Experts of a small language model: width 192, 2904 steps.
Below are experts of layer 4 (counted from 0) of a mixture-of-experts language model. Rows are named router (the router's row for the expert) and show model dimensions 128-191. Each number is 128 + 32 x the weight over its row's rms, rounded and kept within 0 to 255. Numbers have three digits each.
Before each expert's rows: "raises" lists some tokens whose logits its average output raises strongly, later layers aside. This comes from a sample of Wikipedia text that the model never trained on.

# expert 22
raises: " of", "'", ":", " with", " in", " to"
router:115089143152162114161122103119134149114146115148117124081131128086108055120176139152145117107098144172096121182061182098103105129118187125073147178149142161144167137114114164184153098185184102

# expert 24
raises: " however", " though", " including", " but", " although", " while"
router:132168162201155096166153087150124176149132114125121120078094098072133052140128063077127133154102193223081102099100115131125109144120207125087144128128114110136134106133085149140097144183128157

# expert 23
raises: "-", "\n", " ", " (", ",", "="
router:144072090120121116149135157148142170168158129152084157106067132047147124104176123089127137145109184166079084187029148132111140212102126126105061125111092121125178151167105110087128162149154158

# expert 47
raises: "ized", "ation", "izing", "ised", "ing", "able"
router:160159122119194135128183142158097181149165087182088187097130090068131122152198082125135120114074129169103053137138130138148133105146108095109091134127060100156187076130145143115122137140123119

# expert 3
raises: "|", "==", "The", "====", "-", "==="
router:099125135116157124138151140120116144129174106163080145129063129043151134054182114076121109133062166255045085163084174118091133201109121102088122112146112132110127144145124128108120130183190163

# expert 30
raises: "est", "ing", "ating", "isc", "ent", "act"
router:159140105163199139120137133127115099152147090135073139104120148049117145123153110140159108183123119185079118101112157137067110159114137126091159117166091137112144129159118127138134128152170121

# expert 2
raises: " and", " (", ",", ".", ";", " or"
router:095125095130130095109122137174104126105140122177124171076112139068153088087143091137076138132136174140122159120126135116119093143146119139107121179120127118099166117103134129120131137205200126

# expert 37
raises: "0", "nd", "1", ".", "2", "'"
router:134165180173152073109153156126108117163115140156108121083122122101117071095216123159146168111099133157129057144093130124105122102141139112087148104127096126085125137143144187112131125120171149

# expert 17
raises: ",", " in", " and", ".", " on", ":"
router:140156112172143164117116139133150108110079094176137093105130136095101121051165129134121162078125164140084114151112127101124077149117203119074080113119110095175120111094112149147137120184166110

# expert 0
raises: "oka", "ish", ".-", "urd", "ount"
router:087150095156193134160182124153137100137127099177109201109109185083153156101159112121124086116071155139138122142103153135081062168139150057090142175129135118090151127121100108135115177173159154

# expert 38
raises: "\n", " ", " Succeeded"
router:150155110145144162104173133129084100182152074208114134121085078100146113099202127131148129112097187175064116124106178123091112150092161109084138113114111136074150092151071161172165151155164155

# expert 11
raises: " A", " An", " The", " "
router:128119162119142046140198105140107120118161087127158159129127110088108106102166117041114117099080215153161138182114214104092105141162109135097087125119067130120112083118095137145144113154127079

# expert 10
raises: "-", "–", "ility", "cept"
router:134127155148160122066160090137117140122190117187114142134124101102093129071178047132151082079081166166081087127114173114131093151102150129080139189145149107087140112130112172122160138199161096

# expert 41
raises: " then", " thus", " it", " the", " although", " therefore"
router:134134147180149086074148110098168133143164126171108131086051125087133080112103082102100133146119175195097109122056122113124117166124186097052145105113133119130131129099100140129158188126142167

# expert 9
raises: " ", "1", "2", "0", "4", "5"
router:173091175162150151091149101153095125103157144178141151096137115095147089128150094092098136098132135136089122155142135060175119163137141146100094185145114148186092095116114122112137129193144140

# expert 1
raises: "ling", "ern", "mar", " though"
router:119100132187129089101176069133155094128101151151089144116107118067109076088208091076128113163128131144082112130117122150151107137117144099096131169130167120121197138137120111148167126178167139

# expert 25
raises: "ie", "ister", "ogue"
router:166133156179156164108131108115144112146150160186101129087089095094104092107190127116156156121079172158124094110103163112124141171145145108104118123154165068112120187177130136155143141175182126

# expert 13
raises: "iller", "jan", "eller", "borg"
router:158171160199137103116207130148106096130144101130073129071098120083124083116183083099150121052071133161111104152126218095118067193161132115066093115136145177134187136129115223144164160163162163

# expert 6
raises: "0", "s", "%", "1", "+", "2"
router:107136162178177159106148175126120093151099157147100181078121106119119087092184070159105117123131177169143094150108143159091072114131180098104145090144103117147136127149117175161115115187182156

# expert 12
raises: " the", " his", " a", " those", " these", " their"
router:149123125119147162101183136105150127139100117168078156120110109123140087088139088132170161168121124142102153109021135082091134108170167115136112140161116151099118114109083129144172178128183145

# expert 5
raises: "ably", "ively", "ently", "öl", " him", " them"
router:132126154127160128087188121182147079148100164175086160069114112099122111031157095091119108058077131153124101150121166112124106125150173092091142153163121153122149184136163176136114145174158166

# expert 27
raises: "\n", " ", " —", " O", " R", " N"
router:149120072133138155119209145182069141142134119207088121122123159092132137107171096115103124122105159186083090150104168124132090164138175099072115147171141116100145143141104136166165167154179178

# expert 40
raises: "ness", "ly", " times", " way", "weight", "rich"
router:132141149140128096074168135202127140138196153167077170082114094102084111095161136105160153079107146172097128135152168101112093164111179081117136141143149118104132181106099135090115161143174141

# expert 26
raises: " In", " As", "\n", " It", " There", " The"
router:106104135147154103107141138166155135169129126166126175077090132074139154087159072145128097092075120152134093162118106118129077179149135144048116144098124128107139172161106145149117130134172105

# expert 44
raises: "\n", " ", " she", " |"
router:138163116182160132130141150153102078153148161161111158086101152095174114036174105099130120125082165170119073165076131109083109139154129068100156141138150104091182164132115137132158148208196182

# expert 19
raises: " to", " in", " a", " on"
router:101110096164151101102125183162136129208132149118049149070122141064105109064131094077123166112099165171124135168136139167083130138154168101091121147142104129158130118172132114106139118119146195

# expert 45
raises: " of", " and", ",", "-", " for", " with"
router:138120178159159097144158098170170156148122126150114133102123065084110046098171110136172122065114142155122129144115169071155030150120125134101100088125075137111133145140153093147151145179187110

# expert 39
raises: " the", " ", " a", " June", " April", " May"
router:171084126116186158200140111143144099101154150178098128130104098107138114075125103123115168125097133154113071141077158139120181107117134132078103152111098099160120116098174144108106192153139131

# expert 8
raises: ".", "ore", "ash", "ime", "-", "am"
router:129119150141177141129147130127118157119120109164097143124138125082167104107203099106157078132078198193089114099107182108119137129127136156131159117169141148095152139123132157204121142173137149

# expert 7
raises: " the", " a", " The", " it"
router:109093085182117114153156105171134141166139132140080181110088156069107150078136070139098111089121160204060106174077105118119163212178127107113104099103133111107206141148148150144155144153153162

# expert 16
raises: " ", ":", " and", ",", " the", " or"
router:104099138119153130141157067109085080120182142125129154106122123089183085113111140096142188120079105164109118173135115100077121126079115115107103176118140172110123131162161113157155138176152141

# expert 21
raises: " not", " in", " also", "s"
router:156083120185162112115176139168164088183115122150084186113132137096165118078148078128127148081127132176138113159126127179087099150152203159062161159146096195161165130146151161110153141134173152

# expert 33
raises: " the", " a", " its", " an", " their", " his"
router:103137167138148088081173136128086142141161133178073215077099103110142116061121125135115121121150190176087123124113168119163137150147150045056126084088154102096133147138130133147181207124183151

# expert 32
raises: ".", "ir", "est", "im", "our", "-"
router:138141137111152146112146092166132102142139112161102105126105114087165088042167063128148111115091137134126093128117157081088065163135165144077126169169095160103162163157115133178100186173183126

# expert 18
raises: "1", "2", "3", "4", "8", "5"
router:170121171182135152127173153151150127131146126114135140074139144074143114058223123111130135115141148172017084146128132086100122191148119127102127158137101118090114104136101121092125167140156140

# expert 42
raises: " to", " as", " in", " by", " the", " into"
router:188126168091151092113168150127149092139091171146093144060099183092123141076146102094140092070108121134134076143113161137144147139169102135083080141130122106123127145145149133180072146159176155

# expert 28
raises: ",", " and", " (", " by", " in", " or"
router:134119132162174100152140148115117110132113155124111147109101133101202139075124118075111100109099134135074108152147113093126090153096121049109121143166152177110123145113173158143142151190228131

# expert 35
raises: "0", "5", "4", "9", "3", "2"
router:139118148113178094100133109160095111137108118153115151080057162087104106095242073101135136136052125128071093120119179150108116132137172113112109167138121147163173157143170180145105196150152121

# expert 46
raises: " the", " a", " their", " this", " an", " its"
router:166126142124144123150148149128142149149132111130119168096092073133140108059124083130167154164105149151118154127040139109128152141152134097131084102131086126098124087095114098140174206139167142